Weights of a small mixture-of-experts language model, trained from scratch on English Wikipedia.
Size: width 192, vocabulary 2048.
Experts: 48 experts in each of 13 layers, 480 squared ReLU neurons an expert, 1 pick a token, a sigmoid router.
Training: a variant of SOAP for the experts, 648M tokens, 5287 steps.
Below are experts of layer 8 (counted from 0) of a mixture-of-experts language model. Rows are named router (the router's row for the expert), down (a neuron's output weights, with its number) and show model dimensions 0-191. Each number is 200 + 40 x the weight over its row's rms, rounded and kept within 0 to 999.
After each expert's rows: a language model's description of what the expert responds to; "comes before" lists some tokens at least twice as common just after its tokens as in all text. This comes from a sample of Wikipedia text that the model never trained on. Tokens count by the router's weight.

# expert 44
router,184,132,182,146,225,194,219,251,170,200,271,155,176,181,201,119,186,192,170,243,203,235,147,196,195,255,232,255,196,232,214,222,211,195,197,287,128,265,156,171,149,218,177,206,173,149,217,215,222,221,170,273,186,128,162,207,189,171,180,239,141,143,200,169,249,223,222,232,278,210,238,210,269,181,262,160,184,237,184,232,151,201,168,255,186,160,231,215,214,130,239,207,124,192,158,135,173,234,164,135,173,239,226,240,291,186,218,155,169,221,171,115,179,221,221,212,217,208,221,156,180,216,283,250,215,223,179,176,227,251,163,90,247,200,259,184,200,217,255,195,173,201,215,194,146,249,169,186,179,192,164,160,179,191,221,138,172,252,154,251,158,221,184,133,112,167,246,216,199,181,257,185,251,263,214,269,172,241,189,158,165,195,267,153,227,151,268,188,134,238,225,183
down0,245,155,227,201,179,193,146,205,186,192,226,258,200,179,187,197,196,195,188,175,263,221,299,158,141,282,206,227,200,232,134,207,207,225,160,227,157,271,211,98,153,138,200,167,195,254,99,266,217,186,234,213,221,306,177,246,176,270,235,229,193,167,301,194,229,210,197,203,233,166,185,220,145,207,199,191,217,183,180,259,245,272,189,223,142,113,207,249,156,194,199,203,151,191,301,212,213,146,166,220,188,238,149,185,216,200,226,235,202,207,215,220,194,201,239,190,212,197,154,185,252,158,226,188,317,166,187,237,185,215,171,240,84,263,176,207,231,216,231,177,214,242,221,194,198,217,227,232,182,269,152,149,187,241,174,250,189,221,265,215,176,153,169,210,177,181,207,218,197,171,173,263,151,145,210,214,147,255,160,161,213,140,167,243,238,236,222,161,186,296,203,234
What it handles: Pipe separators in data tables (asteroid discovery, fight records), and math or code symbols like =, +, {, ^, \, $.
comes before: " ", " 1", "\\", "-", " 2", "′"

# expert 18
router,215,188,176,154,292,178,198,227,165,174,201,185,181,185,210,66,165,170,198,209,180,280,207,180,192,239,187,160,196,258,170,286,205,239,180,143,194,185,171,194,125,219,171,187,235,178,252,267,215,183,172,261,201,192,261,187,188,260,162,294,163,165,187,200,188,237,158,144,241,209,170,239,232,192,262,149,210,291,209,138,233,236,152,183,191,122,287,195,251,194,250,234,178,286,198,165,148,269,204,194,131,204,186,194,208,229,160,235,209,211,201,128,198,241,218,195,127,213,239,206,175,184,230,282,213,246,139,152,244,229,200,184,266,285,199,262,216,176,221,183,169,168,172,183,179,241,196,130,233,236,165,236,177,213,169,174,155,244,243,142,192,205,159,202,127,204,173,253,159,205,205,161,230,233,167,244,162,158,194,187,244,204,232,218,206,177,201,166,172,297,188,132
down1,186,189,248,207,237,200,180,135,217,174,140,128,177,205,221,257,232,172,178,150,176,176,179,105,179,215,265,258,258,227,165,154,191,185,161,104,228,126,187,179,243,216,215,218,180,161,204,197,188,197,193,132,241,202,173,166,142,217,265,215,222,170,170,178,164,188,207,106,241,187,143,181,139,192,155,194,291,272,175,166,184,198,244,231,154,200,201,228,236,153,215,320,149,232,172,245,114,121,230,112,233,210,193,182,232,234,197,223,212,214,195,276,223,196,251,227,230,120,246,223,207,211,170,206,192,219,268,190,216,177,195,223,246,228,183,192,169,263,155,127,250,145,188,129,178,202,216,159,204,108,193,233,240,193,187,205,200,211,216,155,189,197,202,178,159,265,151,228,197,268,207,238,235,161,288,232,124,208,220,221,164,182,160,190,212,240,195,168,279,181,175,202
What it handles: Pipe separators between numeric cells in sports and results tables, such as league standings, medal tables and player stats.
comes before: "\n", " 0", " ", " 1", " 2", " 3"

# expert 40
router,221,168,194,67,179,141,234,202,156,185,226,165,190,188,213,194,173,164,196,169,233,235,217,204,241,205,208,192,159,239,229,328,218,198,186,262,131,149,176,205,193,199,197,121,213,147,174,256,164,210,180,234,233,177,205,176,186,197,170,248,220,190,173,220,263,263,190,183,222,289,265,277,262,236,180,159,167,209,144,219,130,265,223,197,182,222,297,267,214,163,186,235,117,188,207,173,189,254,232,153,131,205,247,201,238,178,201,233,163,232,195,134,270,214,203,213,179,195,175,210,233,230,270,215,193,263,229,149,220,227,206,106,208,222,219,236,234,213,186,162,229,211,200,187,196,242,174,204,169,180,191,196,191,174,195,109,190,197,147,153,160,224,173,254,88,226,148,181,167,180,227,172,208,233,198,169,178,195,170,149,173,234,165,149,279,191,288,167,129,211,272,182
down0,229,250,198,207,163,142,245,195,236,225,44,229,204,237,306,171,192,186,221,173,241,122,220,187,180,199,206,204,234,224,206,245,249,208,203,191,233,187,236,222,173,153,135,165,158,165,183,187,136,226,203,306,280,203,198,194,252,187,237,176,190,196,217,162,218,188,293,174,256,216,212,255,276,166,217,243,236,184,204,227,244,173,233,162,233,201,153,258,170,233,238,244,233,155,184,175,236,218,170,217,139,255,249,247,158,215,194,275,196,255,190,180,250,168,211,223,173,227,230,206,198,156,185,235,128,139,261,195,214,284,136,207,217,241,175,198,257,286,199,208,217,217,135,189,167,166,215,233,140,173,205,192,207,185,178,235,228,155,127,207,145,226,209,242,210,235,230,155,119,134,250,195,173,147,231,280,213,205,150,229,196,183,153,262,168,188,242,223,227,150,220,189
What it handles: Closing parentheses after years or numbers, semicolons and line breaks ending infobox or list entries, like (2010) or Estimate (2025).
comes before: "\n", "-", " |", "|", "aged", "20"

# expert 1
router,198,163,213,182,212,169,187,173,166,240,271,183,274,180,228,102,224,152,243,148,175,257,200,193,174,327,144,163,190,201,176,221,280,225,215,178,139,253,223,228,188,199,186,203,166,204,209,216,246,219,185,236,209,108,142,207,188,253,203,265,152,239,228,197,209,260,233,225,215,177,187,212,215,193,161,165,207,182,105,184,121,239,259,292,200,205,245,161,254,196,211,183,152,176,186,189,251,182,167,164,216,265,214,206,222,271,118,177,245,196,185,207,257,209,199,246,160,214,224,115,201,301,258,196,259,202,155,166,245,218,169,242,211,254,139,236,201,176,146,258,206,205,231,263,243,197,185,180,138,251,195,227,179,158,207,182,173,140,241,141,191,199,156,249,141,235,222,164,153,161,246,165,214,212,206,222,193,243,136,188,257,271,210,239,213,134,232,155,203,216,230,181
down1,268,164,167,143,193,176,200,248,237,129,238,278,242,168,231,179,200,293,185,272,246,241,243,202,213,252,170,228,210,228,214,188,158,199,184,244,218,213,86,342,189,95,183,216,164,250,242,235,206,182,181,270,275,214,226,232,238,249,201,221,206,210,236,209,243,153,134,172,265,192,140,152,215,263,233,205,230,204,220,168,140,178,162,160,245,149,236,216,181,141,195,162,224,187,246,184,151,170,247,196,230,188,254,213,177,191,209,157,246,278,176,212,106,186,215,163,224,210,264,205,134,195,273,165,171,167,255,157,162,168,246,182,209,178,168,212,203,193,204,248,203,175,208,152,255,173,276,192,203,227,200,179,245,110,236,201,139,159,166,186,227,174,254,238,172,144,192,179,201,214,208,206,217,193,187,234,138,216,178,178,250,216,211,256,161,222,156,177,236,161,224,193
What it handles: Articles and possessive determiners before a noun (the, his, its, their), plus possessive 's or bare apostrophe after names, such as Kingdom's, series'.
comes before: " ", " first", " re", " f", "y", " p"

# expert 23
router,150,141,221,134,218,165,205,221,148,168,210,189,234,181,230,181,202,192,189,176,220,160,226,212,188,250,171,219,197,278,224,182,245,249,145,243,176,156,264,205,162,219,205,167,177,206,175,251,140,225,175,145,229,166,186,180,145,214,193,211,112,208,185,170,242,224,203,150,167,172,187,246,201,223,219,172,136,194,198,160,156,187,207,256,226,191,262,157,190,124,177,257,154,181,191,92,234,276,291,163,111,201,192,182,243,169,204,139,176,217,169,174,205,259,244,221,147,243,118,160,160,221,257,234,209,219,209,186,188,178,172,91,150,162,190,234,213,187,233,200,240,270,180,255,204,201,185,210,166,239,196,222,172,174,261,176,185,265,269,203,156,265,165,227,96,199,240,125,236,132,282,174,217,258,197,211,188,213,163,155,193,209,212,166,187,212,240,240,227,265,250,290
down0,171,99,168,145,185,246,193,206,220,197,183,230,131,229,201,247,231,140,178,207,124,182,265,170,197,252,265,152,203,155,194,175,192,306,209,230,226,167,252,206,128,187,203,167,164,181,169,215,174,210,225,209,205,194,206,162,240,259,296,148,215,222,130,203,241,187,195,215,151,232,214,179,240,149,226,251,227,252,272,224,213,186,148,245,257,196,199,157,198,178,212,258,209,191,190,245,303,154,116,170,162,200,200,174,210,207,212,182,183,136,126,193,192,211,166,309,270,168,196,188,176,207,303,158,188,202,191,190,205,228,209,144,223,211,171,119,250,172,235,128,190,230,297,259,236,222,179,200,234,258,173,251,257,206,187,197,222,146,229,224,205,190,172,205,202,189,200,154,177,210,194,156,130,181,116,245,197,256,176,160,170,191,141,238,212,232,176,193,138,264,193,210
What it handles: Commas, mostly after place or proper names in prose, such as Frederick, Maryland, plus brackets, dashes and located.
comes before: " and", " which", " but", " the", " who", " where"

# expert 4
router,193,165,183,204,249,168,185,180,177,113,243,171,237,94,202,195,240,167,220,208,299,158,169,183,155,303,215,243,186,174,233,230,235,220,145,199,181,176,187,174,198,197,280,157,174,157,166,240,194,245,223,203,178,277,257,227,146,219,146,208,172,187,255,172,175,209,162,158,191,255,247,242,217,238,158,182,206,157,212,165,168,214,259,272,181,245,164,199,269,85,207,225,232,210,182,102,188,251,217,238,192,232,167,301,270,197,154,264,213,224,139,216,158,227,217,233,162,244,270,173,188,199,194,183,231,202,143,173,225,170,160,220,184,173,231,219,276,214,214,216,208,156,244,177,271,239,230,163,190,191,128,190,244,128,217,147,205,205,184,213,190,144,181,211,133,155,242,190,150,154,273,175,232,167,180,228,182,200,148,169,264,231,193,210,212,141,242,220,162,234,227,256
down1,178,225,191,166,239,195,190,234,196,232,162,237,170,191,240,203,259,183,223,217,216,134,219,230,210,160,202,173,141,118,150,201,135,171,234,226,190,225,207,281,204,163,217,257,122,219,182,227,222,238,330,198,197,180,165,204,173,265,140,234,172,207,221,218,287,201,123,225,127,189,218,240,168,236,199,176,204,188,133,157,228,247,167,226,208,225,208,172,225,267,236,195,198,129,238,252,214,236,235,198,231,156,205,230,92,217,218,243,143,262,172,235,194,282,168,168,165,281,234,144,202,198,240,297,186,223,184,247,228,200,206,145,206,211,235,187,199,162,209,272,180,204,195,202,213,180,201,248,197,212,254,118,175,180,266,126,134,206,204,257,158,225,232,209,228,175,237,185,180,114,184,210,210,219,218,148,223,231,197,221,166,208,192,259,273,306,142,180,193,247,217,248
What it handles: Key nouns in names of awards, wars, games and competitions, such as World War, Game of the Year, World Cup, Best Film.
comes before: "s", ",", ".", " of", " (", " in"

# expert 37
router,206,169,203,144,234,179,232,268,173,200,201,205,203,168,234,172,244,140,134,108,248,214,220,193,229,232,175,190,200,179,188,211,265,281,177,180,167,187,185,228,147,187,238,186,157,154,209,195,177,225,259,237,196,128,180,179,177,194,174,182,198,167,164,177,219,196,251,159,261,245,233,279,233,233,161,127,152,257,170,163,161,203,265,147,211,262,230,166,255,176,199,230,167,199,154,181,208,267,236,192,140,153,148,267,228,229,222,136,210,202,234,215,267,202,280,231,221,243,174,131,159,239,287,214,197,183,192,200,190,233,176,111,184,198,225,259,213,193,132,263,259,210,143,185,145,203,218,196,160,238,255,272,202,113,202,220,163,207,193,202,194,305,119,200,154,243,217,135,186,163,199,167,270,194,213,199,164,177,201,150,240,268,210,164,189,213,244,199,191,301,213,237
down1,190,143,178,138,186,226,234,163,263,153,248,264,200,255,209,172,222,168,235,160,235,163,191,157,208,233,227,208,178,200,216,257,253,171,151,155,245,224,145,210,154,129,198,204,231,210,226,284,144,145,126,211,184,213,214,248,203,137,241,183,156,181,190,222,166,187,194,228,305,211,138,214,186,259,120,255,216,233,127,250,209,197,217,145,230,235,238,158,260,244,124,172,188,179,182,186,245,232,155,211,190,216,91,225,206,210,153,144,159,166,174,242,199,196,209,168,166,197,159,162,20,234,278,211,179,197,176,213,188,178,269,228,215,244,182,241,209,197,232,248,116,204,183,178,201,207,150,208,184,196,218,179,236,151,206,201,229,224,147,223,168,212,205,184,173,164,165,202,160,206,232,223,218,151,242,182,171,160,232,221,224,188,147,248,183,274,214,152,151,138,139,205
What it handles: Joining words between items or clauses, mostly and, plus or, but, &, including, while, as in Hodder and Stoughton.
comes before: " ", " the", " a", " and", " re", " other"

# expert 39
router,178,198,260,188,207,169,242,208,124,195,242,141,255,161,210,124,216,195,226,203,180,252,183,147,202,208,168,148,246,203,261,166,203,196,164,268,230,202,152,202,178,242,202,180,231,208,189,212,191,194,230,226,202,188,143,153,187,234,201,214,202,176,159,199,217,233,166,192,205,221,185,225,173,175,228,169,186,206,138,215,177,200,169,230,313,193,204,202,188,172,233,240,147,280,227,154,217,141,185,222,164,231,218,241,272,292,204,192,229,224,116,193,281,294,231,187,93,260,238,152,199,206,180,208,166,266,148,155,227,149,177,47,218,152,231,173,196,177,184,233,216,196,196,256,210,221,268,190,115,221,246,187,174,139,234,191,175,215,219,203,184,170,170,177,202,169,262,218,183,190,255,123,216,172,159,216,180,223,139,174,255,307,188,151,241,158,269,225,153,257,189,160
down12,190,254,263,179,200,211,182,190,231,197,238,250,205,215,201,262,186,203,255,160,207,170,230,214,256,207,188,184,261,144,154,129,195,155,243,162,101,241,164,189,197,246,181,226,213,161,138,110,164,200,245,199,196,253,188,208,143,151,180,239,186,226,232,307,182,142,207,191,131,87,174,263,119,160,178,201,158,244,218,179,187,261,168,201,211,221,201,243,181,242,284,155,251,231,179,190,168,113,208,268,180,238,209,223,195,137,262,191,232,240,177,188,192,253,185,202,185,237,184,207,157,157,206,212,135,199,269,254,212,183,199,211,223,227,176,220,175,189,143,215,265,161,217,153,210,159,174,184,248,229,270,194,184,225,185,174,159,195,230,202,243,96,203,279,223,251,238,209,221,214,269,174,196,234,208,296,217,222,216,222,181,234,160,276,168,188,277,208,178,214,146,155
What it handles: Verb beginnings after to, not or modals, such as re in recover, make, provide, allow, take, help.
comes before: " the", " a", "ed", "e", "ve", "d"